Weights of a small mixture-of-experts language model, trained from scratch on English Wikipedia.
Training: a variant of Adam for the experts, 266M tokens, 8112 steps.
Below are experts of layer 3 (counted from 0) of a mixture-of-experts language model. Rows are named router (the router's row for the expert), down (a neuron's output weights, with its number) and show model dimensions 40-79. Each number is 128 + 32 x the weight over its row's rms, rounded and kept within 0 to 255. Numbers have three digits each.
Before each expert's rows: a language model's description of what the expert responds to. This comes from a sample of Wikipedia text that the model never trained on.

# expert 59
Clause-linking conjunctions. Conjunctions and prepositions opening clauses after a comma or period, such as as, After, when, because, until, by.
router:109089127096113069075107112107106143086150104178154213149128118117181135112178112112075099181119161159127199071139170121
down0:110103197147094127136144089149153146065123204166098155089100149066121144096125070157105104138142104153136205088149157130
down1:101156149153083119139193066171109120122118155124101116096082154169059082186129079172105103131079138207091110153136145103
down2:148097139149103123142097165138136131192115155110123080148107155113149135083168150190124127139161161123159187162133116146
down3:149126101099141092148145144095129147125092148135104133167128141107091135111135082153091143115163111105129102141162092177
down4:086098129101143163150073094124086157161208067098090091195144114142125146147122140130128142119098094171137135072109148110
down5:066165070104161127157106085070057191171134094136075196104157141161140112157138136092135121070159129159108147093133143164
down6:140119135104144166084161150133119122043107100147144126076071151124101129129150118111098127132061150160116141175132159105
down7:112183139125148101120139126111163059226160165166140111108114098090060159124137118118160121108161121140165207118090069185
down8:129080114094121123114168174133119110183074190109149112105115117158107102140092111098098124215109146153169101162123135116
down9:085073150170104110171056166098144078146170146149117143108115146167152093090086077148155136164192073124150129112146189089
down10:202135153105171165137107082121120165190140126163146097095143157134110191139045116070126125119104109148160112122104138206
down11:171108106144136177151111101054169115170088144128159193124115165143134124113136157073120109100080101175198109138144101121
down12:092135116090133125156117103113116142133198080132116119102180102156091147127087102127107123145111087059120154101100180155
down13:125060166087152143090128169155141059128103165149189144088082151164200132121115128139162121175172149126099134127155138083
down14:188177157159118135082095136025112101156135124048110163133087126147119129121145161079120180095129137139171088111100085156
down15:124095131086150059147088100118078138115088128150073186094086084104122142133114108121109111057125155162074173036127156199
down16:130131144061173167132170105037121088133167092149102102142168125160130114148081101112084100123117169188076122087119182127
down17:145116135077125145144181142108169161103085140147106116111113143107118144092153124132133108098164136126125107110101119151
down18:105103103083095084131193165119162124171108096155160172169104093101096195110121078168110109140143133183211120136114138139
down19:097075084107157143143164072003083140109149137202119122105183140118097094111144161132108108104213109160085129101088150142
down20:162078144125075157113117152071108133147152153148128138117116116084135079053111138151142131108203097130057153177120142182
down21:115126188135134184152143078051106086168165125180096092131096117118154106134107124153163125111255082123096133135125143119
down22:111094145158140091173135094133092106128169154251135112139207101161105133100074157079141111123192112151173148113127178146
down23:112133086131153064148059125169108127092132143157091126101156137109095097061124134097092145169091121101129134162115134120
down24:139110155122164159100176105147146183113144138160140151103114134109087161135102081128102126155147096148139162076073090100
down25:129132112146153148158110116088113110099124128111139144150107127181156113158157175115180081168055151099166135151139111153
down26:168106147136107103167162133168136106086108145120128061094095154153085146159093155076158123167069156178139053165153157141
down27:126102130102082090104108150206130150127100144149073150125111151145091102151169112121108152128092161105089185153143145169
down28:099105108089109089136116157077145043120119104177101113162112100115077141123130169086168138122184074167167089143150126114
down29:145124151110152140153104137122078140152167094153148155131143089133076160107160123072151111153183093136091146031080183136
down30:135043164102136139130126122134068083111108175169128131127032134101200103083107141186100119124216092133075135127154113156
down31:117079130083172143082145077080121171101149136162155137128058135076158149128136109157111166127148138150079150040127120154
down32:135120080067125123127196167137125140160111120068184115132116202134172154190119149123121126123160115131085131167121098116
down33:139102157134129147157132077140149096192181162155104111153088109148168181114129136156145158160122100154089124108120137184
down34:102100157160107118176045122094061139123142172139083139096147173185128120141125114125120116131152107129138134103095140084
down35:163096099157113096164159132070160119074098155108116132092125110137091129126134115082101067123123103161105069170171162181
down36:114119104164054056142115174105160145124168142170152108144089080164087132127153147082167089165178108128110118128146068110
down37:116139073106190173081116142115183125141144119152087161186093028130066174137092064156154128125144132116154124131162095112
down38:087120089149125125137196125095175058192116062088119083094151111154163163146088136147133101153126113112118126122114103112
down39:138054123123113168117115143140107121142107121190135172099110087083073100062146119085085149099138139165129105152109171138
down40:097080108071107117092079131137155152072132134026126106109175195184072124141178119125069117105114167115136083122113091164
down41:082155143090190117160110148074143090130165137176134109143177113146110145080098154119165130116151100174093225112083168181
down42:082087124180138122133169115112125135158150082117126106155125108132113125132087178180132136172179119174109156122118146112
down43:184117105112174077120132157121144150146115131132169156175153144130144152171141111143149141101084114114088157145162169094
down44:159084060116116115110092122103185105109116124178129141094139191214148128062110149136131060100160139135210150155192149155
down45:103112089113151146195076098102136124144134184089128136122128132129086108104147070095142205093081130121161096116081132082
down46:206134087106169129159093081136128116101152138050125141073065124128128181067100099115145116103134109138075104095165134122
down47:106141119140122131129158112147103116153174135156147067122133141127135076135184191135172156157214100091144116163102092130

# expert 58
Ordinal and time modifiers. Time or order words after an article, such as first, next, later, former, following, year, plus suffixes like -ly and -e.
router:132115151165134092047194117095109171128125117142142179149135081169150166090125133110090134140107129142135116140108155112
down0:140201154134064124149074157086120097128069104090140136101106163078135110187133089140118150085168079144098081085102123169
down1:155111130103113133136108152061137082117101099103166142140154154074115108109084175137122112152168076153089145093121039138
down2:151173115135121126131100172096185147176116095069060143188161086101144162120071146103097189133125120131129176148136059161
down3:205136178120172109119159154154072115122148072123145124107092138109120084088192166137155101123182138128167101139148090179
down4:102124129118085089091134171152111111135159090101155132136075164094119148128182130148124086099162089136163109138172118115
down5:132127129092129214101119148058093161121112113133178094121122159144095137118117175152197148086168131084149126133123118137
down6:144145150138103151116123218095084129062117118098139178161137076139113078100078099184080086138155170133118150070140166128
down7:119143181091138122163130166108157109120182089113163149149123136131071093207100139152092111113149139056082106128144118196
down8:156097145110140126116174114126094159094138119107145114095150134153215147120089114123093163086138134105157126110132157137
down9:098155124112118139180128126151090125153144116165193071157190143117148144138137169146123107050195172163190142147051099096
down10:169152170164110089130093054162151119120115097143170136136116159115146064191112116147107106159100134113086125138132130136
down11:121116132180152152096152128088147116121089163135134140134124145196109147112101121149138103135126173082129100145113152131
down12:139115106148148122082112123160072114110119121169140133117139137120058189131097092105152121111118138159077108113131136126
down13:096173116111091152131101064178082098089110148164149065136129108158221085104138117155136146098158206154162104081114106114
down14:141154078085091074171148117138137069150160164119172144105105112162149137133109138129127124121092129162101122118105117065
down15:126192083128114149174113103116104164107105111140156046135154130124126099171158113144121107106177177129110103107084096189
down16:176154119164157100127142226119156094106092140122089130136136082120153120156156126112098113125156154146089112138181156068
down17:107138116107123129182144179164138123108138132095156115143120100129097191151115088088114066062128174123130104147114123127
down18:141099156154119154106088100181081146145107107160186144150102180113096139104151109136146088120218158134150163129090100069
down19:088113127180144129103101141149112109103098175072127160137147115128113172085100132153154123153151108098110111151133061172
down20:127150128121162110124122144150125126113154119099117179162134106134135115082087087183179148141200104109103117119128054148
down21:181137152194115184100128144146140106082099160174107131180109142157119156116110093169078099127140154136081119170113148159
down22:185102116089136165084126189088118133099107177145132103132113101191121169075111110148129128121097147068115098144170160142
down23:156135120146117064104145152112148131097129121133183113165079157114101081127105192174127113103138100055145097087138124144
down24:148145124099196119115096170115123115152121132122130139172158153145092101138085099156121142118157160106156138118106163106
down25:139083096105130157129128163119165139127146093109122092076077134204139109143100097148151114169176131147147143107188075120
down26:136153100158136102144128033139169104177134104115086088119141132079150133112143085136152147127122190136099164102074117162
down27:188138086086137083118130128088104164101146153118153151152137107111162125126147158128153126136105072205093078115131174118
down28:110148186115130135064148159089150083118118114127156183134178098145083157075145182104210133146071203143100113080085095138
down29:090143179108112132160093084076119111149189118144091095122162140162180113130109132091143134112205174116121071112119085097
down30:155135034085118100189134092145057107212145150138152099103104176135132164109166132142130097083205176176184108101141090088
down31:074099102134084140130134099160144092092160172097115121139151139139138135110124124116136151145135122145101138132130082109
down32:158138139100065135117104096146165108219087158140139122085156140147101116095100132117120197110103118080141125146122160104
down33:136128129164096088130183142139121061162126101173105116137079119094125144135155181167146114118195158095118081168092119127
down34:107113156137156112102092171143138056129152095157121135132145141107119131071124139198122189075133166138094120093124096173
down35:200138137126066151104103116143106143043185148133068076165149103121173121144112073156109102151122162092117094109105065205
down36:158174093169089139118067109100096137099159165076117085133086105144154091133129113112111137104160149119139150119113034170
down37:144084119153150193100071144025121155146128075097103106156148108098080106126146177110161101180175099130147099083132088164
down38:136142145130149104123149010184150127169087128163167142133155130112143137140182172122164102179130125145065169178142107146
down39:141090080103126165128128153178113121094106088135129025061168133125096151143116149108141139094085082125128142162112162120
down40:155099160117119161156150110134128098112083149184124089168131083105114100100115104136179189076158197161115114084084121133
down41:104177206147114141100147132147155105119115148164179117104171168135017160128089154171158131138146134114157162153116151166
down42:120118147095144124098152123101115134112127164154124085108090099195168160072102150083174126145173160099181097197170160166
down43:142115133098102148147119152171100096132158070155056113135154128133125159124129102009080163194121161061142140136126126111
down44:095138175104121154157155105113081087157133161093116064142111112196172140078085172072158127134163108069129103151187168118
down45:136162141127098150126150172112101155131122078176137090124165143153122111128126191111147102089197074127103203121126087092
down46:134048127165174112128105125141168119117140133083106076108145164166111151121126092130078127147089097069126062162187154165
down47:129153117153138075150092141177155112160070075106141132106109103098101154087102108137120126145056084135178141139118173078

# expert 41
Naming words and word pieces. Naming verbs like known, called, named, term, title, Award, plus mid-word pieces such as m in Etymology, grand in grandson.
router:102127137197070124096130111125115100117094108153133148155066054183139100098094080104180135183093151147140231108185200166
down0:126087167126079199179135094191165099115110146119156101122151096105174147127146177123162155024108091116139113142052095112
down1:077104210119168125148205104136126190136143111110138068110148149105080121155113111169145075156117138075078092163126175118
down2:150145095131197135101147111117131148104161136147072215141068139153101119113082129147128149090121115112129132134163134110
down3:134096146093114189187125119210149091141154223197144108099144135103204141138187095194153118149129172154168111125111112128
down4:078163122066062108186117126108073117178114118125163195107159160114101052113130129113169165114160096112140123059113137154
down5:152106152136108142197097114025133141136122123156157111134110142136153178135150152139137171139184132086110158116075132171
down6:136125103073079120149152071125125166094150127083133152127181140144137127124139172119165156130102149123107043091107088150
down7:101144085073089172164157126123182038118148191082104135131168115142092164092103112141154142084149157085121188072114071185
down8:096166127123181140169127116175169101100151158111160102119111158097119104129125183119113106120107083103137137140117121134
down9:073101171107117090170119142123147189143146111119104091096137164108132130129098127163142077109148133107066099160161141119
down10:165156076122133155103136077127132104142086136170132135142078144214105176164113173124152129170135162119064091094110164187
down11:135158102129127129134097078141130092114065128124147157152080125198086156123125150119144131134107146125110079118145141177
down12:023118154100148111132125133169134071103172120119116096109124130107115126098139174102123107142163123121133133153099074132
down13:107144127146092103167165108134093064155173171124097141117103182114161124188142115148126157157127161115102155164159108047
down14:144082136160075190129098089141160073149118115182095109166160139156041073159153157161149088105213163145146153121121150115
down15:149147150129154102159113173053116114100122176092125142153094128067144108159087093139105113092181096125087176133172088123
down16:152076156075117161125110131221137143153131083126139094129175093177122121099076074138163150129080163170108197111094143112
down17:141127167097120142113095146181130125169142165131186095049115153153128117116137191150189149048129081088085112107135174164
down18:133132183149094212109118138045115152140140105103158124069059055086074099105121144150170134129176145080138127126133144154
down19:126108138080153203132141135080154125152106085123150085100144167137071135129079155160144079135137087073095113130238226105
down20:161129110179151103072084144102105170113139154139141149156101173138158101150102153165149152119114102185139181118174091078
down21:083156127101134120156164167119104125108099093133144131134156161164157035178104205122151100087168132083135118065145117146
down22:118138148128127126102116147209082141107066106141089164165121113117135048223127152114109148163160160066096134132173071088
down23:100105162149117134101062122162089116128126115116155083134056141144154135115088172094201169142142051118157174029101118097
down24:171151095147133112096145127157159125126097121084081151162092157104118101147156080072111146136104123205095122118185114121
down25:118117138120092183110120113132136110156130109164074143075127114142023098145093123171187115111215156102123155145180123131
down26:134177131131116111140126090145115155145105138134112148114111139134099108140144124104136135141178107152065143116092096111
down27:129119146130137127126139152164103115116142154144148172104148084079108118125070077140091130224100132048112207131151141094
down28:110125137133139123107037145065103109113135194115160141131097118105174109102125127110169136082176055147089143097160129101
down29:133084134157146095097105139164164165141106149189127084167089134105123177132152124090104087109085160101147184200144164206
down30:129130122128130145086072143180160159112114125159142087068123143189103117100135074142147118094091135175093133145081130142
down31:154162136126125130144174095130103093115121145114133101118150116102142111158159155138118103094126155114108148161159094180
down32:133128160129076064135149194157170169157138101084114170139129101074091061188182127134103146110151150102178179172165080101
down33:158186101151085178103114180103159148127076174113087129115079157107115140157170087134084154089155116100100063201154137105
down34:097119131129114170172118097161119051160086197130164083076128126097191135111157154075199121103097058094160154107123135149
down35:106139142166134143119126145091101183104172138154096144147112121097118068173137096137137162124141137115119154117103146050
down36:104114095134117091128110113074127165142135103146129093129135172136119137088118182136158183140134079108130188127150137134
down37:084122144098093158178134124106137194082181169120103171127146122143065162094120152137173167148212103127125159104116117191
down38:097191122122124165173136107042068138108099133099166136139133157152125128114161149117165177101121109117177113148076130145
down39:104121128079173116097144117152083164134096129163190124136113100126138104114117185095145161163175120129172153093170163145
down40:035173118128098137159155114096128146136101114126154149136118087115181075056129131181128150095158090166131134096120098073
down41:156078131115062124114106141120121159086086144128143088105085080142090170090137121093146115098149141165188049102128122099
down42:100116148159118122141123157142085221135121190142091176066098085042077132154100142136123151103132131130103102113121113115
down43:146183123070161127143113123078134152106148108142131160150130137137100154189113166134116103114163146102097211090136186150
down44:130099105132160109126155158147086169101108094107137102109086131159116080150183135153105101147145137186136116140045115130
down45:165145180082110172205123085086096102092162163047099120168142172134102112089144162141133089140118107106040080119147083121
down46:113097127117154193114179134128151125127140185117124124065098147140113101145130086181134115123105136097129115123159204173
down47:083146181131125131141163095124124145179144165129158112124111128120112078111135161156133102123173156167093164159117128140